From a checkpoint of a small mixture-of-experts model trained on Wikipedia: 4 picks a token, a sigmoid router.
Below are experts of layer 7 (counted from 0) of a mixture-of-experts language model. Rows are named router (the router's row for the expert), gate (a neuron's input weights, with its number), up (a neuron's input weights, with its number) and show model dimensions 0-223. Each number is 128 + 24 x the weight over its row's rms, rounded and kept within 0 to 255. Numbers have three digits each.
After each expert's rows: "comes after" lists some tokens at least twice as common just before its tokens as in all text. This comes from a sample of Wikipedia text that the model never trained on. Tokens count by the router's weight.

# expert 118
router:177141141150139106115118100150108117176138100125095105172126117120111104103152140102120131124130166177116109146108088148098105116059119056118144131107103121131121100142152128111101069125060104139135106130130136128144103134131087133085147153102123137129084150135155130134115141097086119100144124123112125121155195143151137121118111130131111142146148143156178177142109107083055139121158114130103133114139126168097119152165141123154151106104122191135115132100115158119131126116132157139120117164142156161118101133154117115095131063127129129145122145125105139135152144140089085136139103117106157122099153134132173150119131126153133156143123112118137092112124157132137112108105
gate0:161129105139141101119174092068122150134146134097120089164095106115094107107155119163147131117122139166129177182087145098126108086171079124114141136165140139127147152104098134133095150122124114151111134099155146093164154084116132115149111119104135122150067160136152149111127153204131117141121080157155158184148148102157125108121112141154168129125114128095132124111169157166097173125135139158112104114137105107107149127137154144126092120109130122157112141145097139125100147184112139112159161146165149155137114160116107074130153122131133104116138104120087100126127091152142143131117104100087136104121116095125108121127100123134133123138148126117125123104130150159130122133103
up0:138107115139102120146130155118147184079078115104125107144173111139147154119121115109102102113109118121134139120167136155160173117159149162122105133129153153173118159139149123123155148109134092097102109101134102163132148162091166119133131125135154081071155093100090134136121125100167149086096132107160112144097139144171079148157099146096137155099070129109100089072109131109172109108151134105100103117152176148143122123110152137200143127099128119141120115108133127114143131114150154138122115152120130121112162135136089114124128151153155162119157122149173109128144121135086162143142138150138113090152106144140141114128139134085138147110119152128116147092116126125132112082127
gate1:142135145118076091193156097109103117118128096125116088163131156135132136104121164092171130122116107170132119118195141149139110146133130108115084182133111139163120136141117084100133112123095123122098078083134148146129111142136133105124132190100106130083133130129121083151091140154129094095153134140138153148148190143139124150127141124173154129123141144093155160118150104116120140122123105132119129112170146097162138122101128176145136120113115156156121133166103145123107123094106097100148136161110127127092104130162107118132137129147101133136138120095163124140109053144098141158131117125110050105112146161132160120113142104127170140104116143124146134123099131139155109147137
up1:108136159118115115171116137122106157157141096091146118106144136106111165148145174126137106113146064119171126143159106127088162107069115133100142057074151131123136107177093159128156115131146147139087075117157119114112086115094102132139131138123131144158127114124113135119151156124128164132160152153143127158144155115109164140110124147121086120102145128155107116133135145106156137123092121142136141125122088117121107118138090147093131143073115182125127110153130142114154092116094085122100103171141123123112156082092096157146091118115126141151141153171150126117144099110142118112183149102146151149125094130131096152115129144140114129138127113141133135186129152146106155164160
gate2:122164112113138148181095131102101111159145105120127111130167170159119158128153100118102119134155101146151085116130132173078106142110136095107085141130082127130172122136151166115143096130128131128108161164153124136090155108078146109110099148093141126112131151111156095159141117121127107113121122113158146096126167115115096102133156137111133167109155130109108115169099091100110131139116133149127133145104099134097147113139119134099158157125150161125112132119145126145129105106148159144173124113166120140113107121150073140114128104097084094142146120134163099111123127079166133135136161101162195102104117123116179124155138129180116142088166114089134130161118167113158128160138
up2:053121130164094111116142162132142113179115149129105133086132077120121122138113117119175111169134144108101122115150128142133135130141088148176144157094129125118168135138070120123101111144128137152126151152141155096143137134159118150124095073153115090143124112136116182138157139136137169088145166100115149115114138093107142107137086139136148096119109145139092119104166136126152110122125146172137141093112110128158149157114111122106146122118109136128111146175112084105124117131105127081135125140150104092123109088138117126135140126150118145140152111144138158148148164087159111115117109115161117133142141181098080109150151120150157069071114129150150143149155118151135184135096
comes after: " |", ".", ")", "|---|---|---|---|", "|---|---|---|", "|---|---|---|---|---|"

# expert 92
router:133119084156127122091124115116117103135090115109100099173100127148124100142124112159131120106164135086109120135146117113100143114109125136093086115119129100163091129122098087099102121153146096131129097116148127158150112107113078141130121113130147123132117085121133141132135132083116149104097158149132147133112155131111099117161124132157085156159098141159129141119117131096080133104144118112116133107113129145117100165138109130107178109102132153157074130122095172123115151150168121132085133161151182138150114131153135131125098118127119103144144131104152158126186112156071085142079113106141155110108124134111175166115148075123142144125093075083118093156173109126120104092125
gate0:103096097139130155152133169134132174145092187115089129175142160157123112122105143158126082159106130169107108112146121110143133108147149090139132149126113151151083135101092108143131124118099105113146123077113115145137115168175128121084130118142153124118090121114143151094177117089146143101149121141125119152098134126145146125111129150136126138144130125102120133131076142134096148135154136123087104121054125167140118126129140127076115126125086151137086097138142177159136149060099170125135141129111112122157129078127141137162110126134160119153152138135149134134148143122115116136149123134132098116176131139149150156154130117112109128118107143188094067128106164095099108143153
up0:097128120129125143170095140158094145106126168101077161163104118137117121125105139118089120158161098160110100131128113142143107103130129121152131102146106118156103090136120157159091086131131113091160095108110127108171122202168113133080132126141122117140135121131157134137133122131095128130132140094146136153081118146123160133075140162079146120136150101094123128140117123140099138143127154156057082121085115175182106163147157113081142107128126170133103106125181147160131112139148131132149111107106133139125183096095130134090123105112121142132155154140153173122147123136135123149130099167155120119112145125156137155153152122109125107119126150159077108130135151160107115122121
gate1:097073148095162159115145105113148137120117132099111093162088117095113135156097139115112129096129130143163109158089130162159164130098116109159101160157126119143153133136165188167107131144132123105134103119121105120106123124115088160106091125103155129160144140123149092181116107182076117142120131148136110163145124131082113135173127133137171124094085131118143124115115138118119134132146122144121146145109158146108138134137145151136170088177109101121151130084111143155130166155132141141130121159106144147132111126141151112132102130137147118075133143088107100166144143140094109173082102132077126167116127125098132168096114085116124137121107139087110162126182158133102121136109
up1:085100086133147127119144103119137182124133112114096080125168164133122144164145134127102140123123146135158143137082117150127167163141136128134099182141121138157132133104189129135122129135107151160176125141100149112135131100132120144133155103123134163073126124134111118102152138179113148119124134151131135146115115132112096133181085105163148106107111126121148127098112140161098135164137100132113140091107124149115144176174070119120148125167093124134140123076134094146141141169156093131115108164172147167121128110144130125133119133155131131142099145149073117113120141099121105123100104080090134130094163080107110131113118089148130142129105120091131121124208128109116099119130
gate2:082114137149147166162086102139122115128099185112088139127134113149135193130186150143126131120107155114127149117116117141150120149156136133128123110138147094154102115114078144114116091121150098102162077143137121119121113118110086143089153139196120153130133132082111121118115119119149150124160139109115152117169146112122123136155111098140125131190135102156145150161096108150102127128159138102107140117149112162124153182113117120115118152117165113104096099081114210132101128110129153138109109123134130120099109138154160135121138117142130097155118129103079123125141046164148127152103127095086114128135152140144126116147133138100182147141090113144106115151130129125146133118140
up2:104121142132150155145101127139171102118135153112124119179125120127147180152138100147160105118079136108101135143094144106141101116154144139118141129143152123137149113089137095094101124119150142135165123119174121113127132150116119096091141160175131138120150131104127142126057132144095114113166092135140147132136130103137118123124112122125088108154119120121102168109145144146109127128150124087123142110121139190139170175116096138104135116120134068113045113106155200117082092140086121139087109130150156112137105140114127141107148126105134160127156141099091130163158116167142113137109123161118137141100169130141127102125149138119160141189102134123119116170133126132189141128132
comes after: ".", ")", " |", " c", ").", " f"

# expert 112
router:150121125167149115140093099086134136146070134110104146152093097111121107119128120150131094106140139100112118115155133073098111111107110132100095119122095118136120123145120123149129138117147128156144122098147128114155082111127124101101122114130143104154093168161172140120122127124102105144089140143138115121172125143116125084152132155172141088128109078164138162110175114119135154179140172137087136143098107127152089184129117108149108106108102176164111084133069178129138136130126111144112104107170148167085113069150112125137093121134130123136144184108139135112129129125110146102091144105113144095103144106101149158109145110106116125134112114090127107172097139133134134155124
gate0:145121123111135097150105101125139118143106147169144123144101141111096120101120140132115112155097137094126059130131089104170126163127130090116140116148104145157150135112147120164094127141145158131139142107187156110122136085155109140099085115116100118147124139136093141048112108173103139138158114126192076151132138173113124097136141123110168130125121137130147126119103151136127161168116169135118134142103121135118116143106148136121147120128127133085093134122115168163116160139113108093113138118177109157094115113105109096126156091098123139129160107124110117130093147128135120113112114120132136079172160150122156098171145107102137115144124119089148129153084187098126181165135
up0:139138122156153102102115097118164114121128115176125139146118156151131138109117136148142116109140105128101116110120138137119111147098125077094141138090100100187129126083133138105128158135181169142116153135115123087115119103127138165095144132108077141129148141129120149106091083095097080152113137118125132121107161120095139126162144104123120128132145095121131142132116096160095157122122113097177111097122142135144105117119102154112118044137141131136101178102122121109131105157154151096117145136129161128090132139129141147144172116138181134117207134129106127191143126140142133167116078182116121126113137170122143131141111134143095174110165099127121112132136138117124178126097
gate1:087124119125141109126165068120107131109138115130104135119127154124171120123161138127151122112155154137120138107126119101085125114116130056132124150115168140097150102123070152168138115122130098124138120155101127155095142125134103152165123154156179089144118146133122146143116070150147133100136128126133116173133110145107128117147107124138148157149113129119129138129078164132085136103141160166107113093127102101136151138153122117114141168083115135131111138124113152139069106079153107118115136110213102131157147127142129110124104086112131148162095124151172126131121153131142137137093125117158131148091157178136114110157137090144160101123125115100141095184097122153146171157102
up1:126092102127097103112163151123096104180065144115096102139127102152098114137166106146100135096129154148097152102120097143111125132124126133084123144156108158096153098180119126173132115147146128151076080132099143138119157209164097155089147167142125095157109124126099126115120098127126138143131084118122114159101133139151077064105111119153130139136151129152124131141104093126127108128121138146096122087178117130117127128148137133102133132121109173150162141117112106149129109138124103137173156109192127136145118134125126116162153101120145117159113147144146148193120120100136097164131136125136085130118126121132166130128168133148116171147150113103163119140102146131135137139124
gate2:153111146146163160117143112121143138121101113128112145156128107119141144130100124117149108107180143096089154133102147095117122174155157118140088117122145089141158122119170136119137173128160110118110177105119120092129121128160142157090158113141115092131100117128167088190121114104120154162136128128167116119099113159132129135143169126162127106145140095152106101173148123109146132149116122114144135160165143093176113134120123138132096104102088086122095135097100141133131137143113099077114154123117108171129112151092134115173146104128120149081140139118149152153136108147123110099129123143087176129133106118097117096086101158064111135150137157143138142134101128144148161113055
up2:161098102161139147103088119142153166090132153135103127128144133123134113086125156166101166152139122126152091106128153145118134127131124126083121118133127099119095141119087163083172070127134084126125159121132192137140134131112119105123124141140141164125117128110126115086128115082103156139167094109118151145141143096124113134115148119086083132141135167131140129141154120153170117085138142146114136154110106149135155099157120171128153143181156138118102157132158139128079051096166106161135123084141147114108166111110137178145121072150098138123135116119164114150119111104109151133127152160125146101130146125132152119125106141114104151145095117155129160159163153114088091117119
comes after: " B", " b", " E", " l", " d", "B"

# expert 85
router:111131113123112101120113076125110169124126115125122075165124088118112061122168138144135132100150126121093091097119135123130110092066151084127083123109104123203124084111135105144108075177127105171108126097129154133103094105134130151065099142117110115143079147091161130151131125105119138083109126115146140110110149112132180150134153124165155127119126151135112121117122123124113158123111132113106126149073125153145122106138144139137164133119130129117110111147117149126129176150123144112132122132165129186134151112138094130123107113125159086075136151131164114120144138102106112128124110081148128112139133148094147147085104100133114166125147144120110088087145152131116118144098
gate0:160114131125161103121095113126090111130125116087153103095122134130139080146115136182111107126104165139093092128096168152115141141131144114144152132133122155111131121149139113128127089131106123127173134118122154155115085131142110148095164096143176138120110137111119112115176131119139175127099131106105152121103123114150115123133122089127136112128190174149126129151106093149155162122116092126132137162119090102181176128103132141118147123156114136086101170094134104147096169157149127132115116133162109129117126126135158086150144161083113097128093122161142139117146166051118112123118154090145171148120128085135124155102148177161147117131111140106130123113142127098152097179102
up0:124102147155117103095125083136111121138091127168136142122117146146115129106109167122096100124091130155110127121138188083124141149110154147123136144137121138049121156156101096152142104173134151132150145117144109129128105144089131161099154128143138120116097142117150146079134143149144166111096171116144139169143147087121156146118119087161115147145168155137132147152151128140169152131131093154144133160124115153119091165099137115126143127133135124135100083125086150123105154145128084163099093106155082095158130126116116113158170134118120066139160113108138103146095123062110112121138098087127114162135120138150154111124167173101103093113139127172126114118142133113100116134125
gate1:165124126132154130132123133089143135117137147154072122151090156126173097127165144114142139131140163129144119143122112160141112122143129128169136161143165119164142142153163172113148099100108111149078091106107111094098103124111144115156145129111111131111097156086162108165123109072150137144098112100122120128142124093181126135140150083142146146094122176113107120139079123125154094129153178106157120164139134140102099094113150122198152145113135151169111144125132128165128132154128083137134099099153115151157080084136089090114126125105091099138133112154120138096131153119145147141135106109113142103118140135106160127118076129139124129155114094110159085126144130092087139138146
up1:132154102135113144107149166099121121114160146126120101123168130138102143151088091112146150138158147154085123073114108075111137131153139095103171116128111103117134090127101154159156147143156121143162114147128140129110151105205129096130122144103122157152148140120143166167112106060130112130151115130148114160131126131076127107140161121100180123094128104134153092098169117119120121142129132117095110157132109129153145124129113129121155092120147144094117107151130116136128138115168149141094151120123164083098167110099150144147125133135116175112109156084129147160141100146122141121146132068114115164145102102121124197165131106116121114155151129089124152100140143129118103079097
gate2:103116088124159142123152135174113150133116116114111114147114144128119122125130149132123145125113160129153143173132128114106097119160084171106166114161138153136131121139150123097110185146099160132146112150122117157109089116121085147115107133155117129100123151121098142066153100114100109177133117143108110121095177107091090081111109139168114115125125124124129113166087117183124110136137156157147125168084126177138106124119131137097140123147145096127126186122149108117133144152143140182105149155107108163162136175131142150094123097136161088111118124108146091153121117149126090114172145125126104135163122113093130165138127120125121153125096110087055099116157104111156122139128
up2:100199129118147142166142168094150134173064089190115127105113094118135109132087143154107135172119128182128089148119097123121112124129099111109132157123092152123146127123126134086120119114123084090124121109138137152168140108124099152133066121115119128149141129083150113081112119146137109157071124168102148123148142118154134161153158136135096131108112111158115124132087167149133120185105124124108098122109170139118128143130128172151107122133137097143123158138126113135142173100128117121098117125127133137092160133162145150113095134115133118144129127165084150072152101106128113122105151121151133109114138109092174158133140096127155143136118116120154125127173145107137137177154
comes after: "\n", "-", "==", ")", "===", " =="

# expert 55
router:166092133165131125101112122124096167149102143105112102140125123123160151112140090173126098146130113137100082151158157114123110112099134130127122149105083126123129118107168126149138088123155121140158072119139112154112120116117140177130101085133129117160141136116140118150119158134102122086122122167132101099111145162144152108118151178115134124129130148137129160145163136110066132137131137114076143124076163135114099129146142144140170085102148158117088119137078183076161144137100135166101150111126165163123124134184119134130101099140144099094166141130158129176150141130093095143116131109101131124116129123126138162136139079082161152129135125098142096128110140143080137126111
gate0:115130140086118114149133128140141120131118145136131180112124116159133108146148125068123148156102096160068087169119186128097124132156134102159158172123102135092118136126114128143128110128165094095137085113084201165141161157126138117144103156132163136103140155122106164108098171164143142102108105099134102119122124117174128113124088117127095116137139100138147130130175118135139115140166130112136119081123127134114153144160139134128103139119133115149113168126139104098137154119138104171114091103103154113092102194139116107139141152120120145104136061120127123121100146126100107122142170080097138131107096124160105132136126147157111153138135084137099136168123146117165145149112
up0:110159170154101181149125135080149119131118144115147147135123117130150133132135083135068149127133149123120108163129147190129150087119139111129145115122158120117082119136154113154187146128134139144120130139079176098152159118144159089170135121123161137118112148137124125116145176150131095098092166103142109143154121110172139144098149127135132140155120069091116177117141120079130128116097093102112093138123103103140151099093127146134151108127102084131113127144131124086137141094101155127143107145171107069085080166146107105115107141057131137110128117151121151168116137109141126147155161100120129128134132131126101160116118108144160125097128135138131124109155153150121110138104
gate1:127128125108142068128083144140129130102119118142096103163148177169119142093136147132145131125133126116140127097119137106117117155142106121099139137136134115100155116118147133117098151164158139101089103136186115127121103122126131157138143129173117140136159142145130151117083140108124122110131171142144126123129081116115121141132192116189106140107114155142098164136183102143112119123137166105146127130104116082096140105136130145127163076122124156116081138135119190143112140140101138146167133136135164151064118083149125163099126065162112132109187092113116097131129163151101141116123126146157121158105072139093153111133125142147097143111120071139144127117142100128097125136140
up1:118114092123139091131144157134157141116088119103121126092148125141096144163161101169124118106112134152046148127128173116152078171109106144178138175147162127180113122129112105120123128092097135129157098126142132089137104140145105130079136111179135111115114094148103091158169118074121166130082107156133134134130124144153156098119106100131133127156120189148104126131123141133140133132124117122130146150136106170183111127133102127130110107128123172143156123103121118107142131070120129112118072160108114122123145131164115142126132106181139142143098118137104147108163132113144124143129176119148155147162128106114127123128149138124161110132084116085102084128140168124103145120106
gate2:139145109106102138113114142119107137133134074123152107087144172145135176118134107148128127140113116130139135127089158190118077119119141147113093162123103141151110159110122155098151116157152150137114142134130122094120142097133115142107173086156107157105151096128133086128150117088124172133125119104110129127156162125086146138130150114171134150105092093186123090096102146165114140146107129077123105121150112156158153119151116127124155092082156128113160109112135129109159144131137100094133145173075135102103102125097100135085107130158170100121104101130110161120141105137163091183153119093103144132107142122160135164170121129138094133145173123140140117155116141098137141137144
up2:132116127121122139140166170151146169144119107111111122141127163173118136143157096112119141111125127153101106175156110138157126145150127149112124157170063135112163147122123097163142147142124150099078130135165133117087112145172112132122121118095106117110153078126167094150112137113153163180134098104103119132137160130105141127155147139081163153114134113117093133140103106130114149160106088131134111099155140133158144151112138145126128091139147155118134110083127165095110148116107138125172092107148144121102140115136130127112115125100142147121128125095088122124108116159126103135065137070159152161147137145085140142138142115087098186112121129110192077112113136112157109089133
comes after: " of", " in", " at", " to", ",", "."

# expert 23
router:166143099141148114149080146103141128129090101134092142148104132119135127143172105122120084101168134136127108120143117139119119110137096131080101114094130135178108109114151164134131111144097131119121143106152150167177095094092100136102090119103129084101126122146110137126127178129094137115121115132127096119124174115156136082168148144133123105135167132154136125109151093084109136140146131118115134122103153112127146104139133100129160119103130189145081097165098144116163139159094112143130121136215127175119147137169097104115102120115161112137152111143138126122117118161108130191117124121172147076131143163109182121111109126119145140106084118149123130122113146107111136101144
gate0:124111118119125152159072126078113136136113150125123128124139115076131098164066175138079126095137135117116101089166153181142144132114127118129144121111134168135111128119152119111099173159133091177133086112175148155165123078131118130150121138154152108104137164136129134131114161107155128169132119144106105097151150133116088128177091091118141145103109101150146102077128133144127171113165064134086142125133121121093111160151121093157129129156129111137133123125124132164139081120116105137107097094128127119141129112131134152157106153128140106114139119134176154132110132158124148127135093142111201165125161168150146148099117113128143132109086118115143153144124109112153113116125
up0:130114097149109123143178123112137153166106124132125117173147088119166134105173100094113136116146163148127153142109131153104155100147146120125141147159076162120110156117107163124103079111140128133130107143103147144089091096130140087118133155124134118160101155147112129040168139141154122123151089120121152141105169140138118156129114139113141122111130134168131137095122131135115130109123108116116142121145116122093135131106124128115123111126144104192124145086128181150144148118145070129100175161119092113149149151152127127129148145078151119083172129161098124139118105125092141145145143113146122082089117111172159106159108137151097139158150099088101135151122093080124118124100
gate1:110120096119126108127098182135114141112135139146113167164117108094172132074167154134147144163184140118149103091121103132100121103128111141125138157099122124159128139099124096108152138091101135140137142126159121150128140133104099121114166142167120128120105156146130142171119114124091128104130099156136115159160130121136133114120094178134169143125124136110151155113153154145060130146124148131106116120139121098164093119150053100117157157101114158087121169164108095116115147152106131168136141170178095158138094135123151122114116070160142117135104159096132160135113129134166096154116112129148141099101173157108151119127120093113131093135116126126090133113099127088133138087129
up1:119123108160152146111123172101118127135129113141107128147166114120141115135148159142111121170134145143161161107111123116090132123149145139113151112108113125097135138123138133082101127135080138154104154101137103181142138118143143127115137131148123138115089115141100162125087120152135162135106111171134116171152134135106163113137166121130118139129191112112150113108133109126082133139140111153081104155154126127118111104117101122119152141106144149088122155209122134153113129127118125123193113116131141175150110124108197070112126111138184100075133113091146159164119138107143143100116131110157138142144146173153150134122108110113102106146107113064151111157133092130079089107096
gate2:154120176164168149142162079074130160164143116133109136128132108124150107095150129142125119130101112151114130150107096103114102113159141168130163120136116104140136117170104128114121104108098086121109136164149129131094118153141163130133101155164123152114102124130144156128122152174142133139093094160159120184119126154122086119125123162067147130114158141120123147130097100124147102099156133125125125102113107156134096150147106121176128144115124113171141113106116119131105114123131146154135134141161103101105150147128110083067142117070188134138105090157116099102123168166113175119121138144136116164112146144152132144144152119157171108122137146141120110111085140096123079088089
up2:105184119164132153140149140138097111163119163107126136115138161133149111110069138113157134129107141137134127140130101127095134145116154062114159149078084117105105095133129086138123088130101112108153158075150137157156097103152113123140143134140196094144131108136122131156154120101095107090108123147177136170100134124100115130147123116148145144179140144143151166124110119109112131127127092098154129130119113136118171111134126118145125177121121121105145114156134105133094097110118100127126112141117118085103131143156130118171163163133148126113139110088138168108120086174100101143108154152159140138135185172147129178102089132123119125128123173138112143109086130136099093150118
comes after: " G", " g", " st", " r", " St", " R"

# expert 121
router:124129104165138139100119118111155099155120103140059087145100142141120121115165073172118116104134116133119080098161096112131120092099126128100150124107088072138139116150127154128074079133099071148145117088136139123116114129131081117120141145144142159145130134121154147137116180152106156110118116142120102112103159121116162105095098155122131117121123120146125158126181131092079134138161130110077137143118104159118122128168125149141128115092135151155101125170110138114142147157147129121124114102112131146103115129119124141142086095152164117119146141149128120114141118113115178137104125099140135131120194156130132122155129103086142145097125132149165131162103173175080176114111
gate0:135120096129142123104141154145130115101140116141117132126129164149156112119160110149171122151166150121111118106097100158141136139138110203145088132139129101141140100130149131161122161107113097127138117126164138117114153133111088141069155152186121163130179127065128180154154139086158162163065117118122102163083160145146151154150114145139109098127109066078130097109149098151096091110115118115131157147126134140104137127113120162141168093130154122132072161115151099140104123168153123085125111099119132146114107130134137110131127146159152109120098120115121148125144138137112136119105155123136100114095191156094136129136144125097120120124141087123153092104133130121107122128129
up0:102128112124134112133147142098149077118142122106120127142120155139148113107143122134097099122144146157133065094096076146107108186117095172149152143121105151090127079168117135164114131117130127098151117146159131157104122135106098145103142154127135085142136119140084153138145134161121111162131073136132137129092173102108089147153127111138118108120138169141132101102118107146128103135122112102113181157130075133078164175097126128148165143126120117135098146120118097120087126131142182147110121076142139158149145099126125119149125132140165100158151107132124097105112130105141178144099146111161150114118190174144125141171148149144132110133103119152145117128134137082098107133137
gate1:143159111141091148131111132118155071163140115110091131120146158161117122181124110122143131080155146160103097121161123147086104104163136141141127130072111131112111129146117173151133102179152114156121117109150124114154119141097146151115118129108111100104103132148123145154126101118123130111095134120159117146118150144172138120140116115162194091144148106167135111128189169076143115150145166109100179174125118137129164120162141101122109101112121169107101136182138115104147136128093089121117146114127118132136065103135144125152114152123147129102146136102153134097164102108116168147094132147134105102108126125130082149181132108144128139122095145095125104139125081130097107129134
up1:135106123164113148131155109136133067151143149119109135134129146133112124114127100108123120113148163185105079098106105133107083152162125159141162126095120136112090108161162126145125101180150129147136132170133120119127136105107141156108127136143125138094119098113129118161154095088128100113066106134159141090132144138201116097137074121154164113136121117128139140088166137083141100157144170102111179158106101165128165109174132092117147137105114150121132162145119108107138123141137130121107163105127104114133083153133134131132131138149187155137110111131106127089148122109146157162110121123159119089082117156105079115158132157106143120156152132147145092112119113121103132106117
gate2:163123122114108132129119112101100114161120154135146141156079122162097142103127147103135127121091143117152122127159119130164115168127191130118129146138101100145136073162167126164151101118086144103111131063118123115129083144133102103141119103125163155124112162145124159144128144130115099162106091120087131138057158089086114126112154104128094127127133128160126148109148122119137129169144171138141157153132142154080126101136143103122093168137099126130104078145134109082159120111124107144134140109135149153136148149168113099164142110132130181080146138145115123170128119117115122169127101139116092143116155142113122139137121150138136120090163127132098162145125108101152114206121
up2:140124152142143127138092125140147113172134140106107130162105133167127071092101099152117172107104171130094114117153142119184116127147152115114149144142094116160142099208137133193160155077123121136112149095152091102093087135159127100126167115125152139143107158136125152146123158133073097072138138084085150124138121111118140163163171147108124144148121141139133100109145124104140114141106170151119174129140161124101124124146094097092136116147110131173117125129146111142158141162104124135145050093137125159136151152115103155122133158092135156114122136117130111139103119129160114128112117097130131091108111157121136140138133128142130114101107094124109124140135085128126121155106
comes after: " N", " ", " 0", " n", "N", " 1"

# expert 9
router:126095124126150141109078097109103152110089142106090126137138120159182119097159108162139122149079151084145071109129154133057152081107133115110124103138101104138133131127121117131121095127142091135161135137132141144127132119142108154137107134102131128191159122109113095119138163138106130108089113137140105129120135145166116126116104167146138146114151129178132146114157104120095143102138152127123152125054147106089168137150121151104130155130143180130079134113123164131127146150143159159093148084152144178114124143165131128146095087150141104124168162116100136181157125147111151127088133131099112128119149161111128122137155122107162123140138122133124074125111138126103122163097
gate0:110131137133185150150131091141116120137102107138110122155147104138134143143138104148156128129139144107133106150133109135143138144117132157129137115102115134142163132100135116097125156153126124130119106116121146137072153185147111098156104104091113104159123152125138154113116143147099096097104121114117091135140089085115144110084113082145156136132106141127120156143118101156088146142125116136094126098118103141118118127128123165087121100211148128134109110129114159135113160143095146163172161101135147138125139121131113156065133095181120139117154164142107161179144130128093166121135147127130149147195184129098162114086102114133156158124156092117109076100092129114102167145105
up0:141115164144154183126118134150156140151123081128117151095129083137150131122123135093169140167134143112120147136116108131140133127134101173163092153081136080117104128166129086113103118155159112148111151090108093154138109094088133121099134137089093116124137119148146108111152141162121125096137166121136153079131108129081108189162114126117097135164126124145194121121153125094142124140097144144087140137169139103116154161107117122124103121085127111147128094152125130141150120174166110157136112140133131138139099126133099093121128131143133125111140082133158178139156158134119114141129080128148093160111135145096085137079169123133110181136142115126133168139118116114119079142146
gate1:136103118138135150139115170129147161134143114143085123124119112132102140118095128157140126128079133126101094123143093121137143075136142139149123163127062148154086100134128094132101106203109085154115108088130120123089081119122134093133117094130100171120120119162117115137162134151149133149098102155134120163122089131126144170149107143157095135162151193139109134119103109111160145173105123099126111144149156149146193113155169140149134128148125154129167146157100132114148114075105142100101107137147137132147102097156101141140132129121127159097125103173115135117125130114087123113125071116110112108142155104165140132088118136151137145147096129148110112127123116194131120142133
up1:089086171133126184117156110181093179192096151135124119112144142145062084100138123159106127120095115155117103161112095133166135126124091146140116136118102122161129142119119132148097121167145125073117137140100076139118137128113139112108132126104120171132108115131124123094172119186124118117140117163128159128120160147113146128114142145135134140163116173136116105094083096123145158137112145120091114150094116157138165151146188102130141155090122131112138129140104163133162157127122129105114147095104084149147154100096145095110116119142128074121159149153110115145127144122097129114132153134103129133180129149134161121125136120100101170106154132128111084158137125121110133142105
gate2:113124119085103113145139060145146112123138112137098119123136168156153134102141137121140155163132153159136054077121158136133152110168107080140176142163095176128087110137118152119115110119156109131165083184134147113169158091086085144124104102144133075152110138115103137135148097125161144157094119127144134138137128107142138107078105119101090109148143168136129188149131129112125124126136164100127164132104131123134111098183141099127136166119117127120146113118125179105148161120150092124101092104116129172158137102097153105143112099103106104134168112146114116135133108125147142145124122125135155125160123159132140145143124140132156133129149157146113098120102163118101129119101
up2:160103130133117141115155092113111125162080104139117110131094144143076138107128132121155155131139143166111105058090148164139130076121135138140140110137060121108139105137090138107097140112166124122125106155127143117116166136123144143104119152125185134143151109101109096139170142113139147128076136160123076146164125139145131126075114166081109115162154130151142181111136141142142126163104147135119142114110159151105135127138106160081143177154109086090149149097140144138178122140147135099105140114127151178143104099130147145106127169142128146154130113160121131113149118083103118177108153091151159108136094127166142121142107132093130110131136157128105118118087132115137132125111
comes after: " in", " as", " on", " with", " at", " is"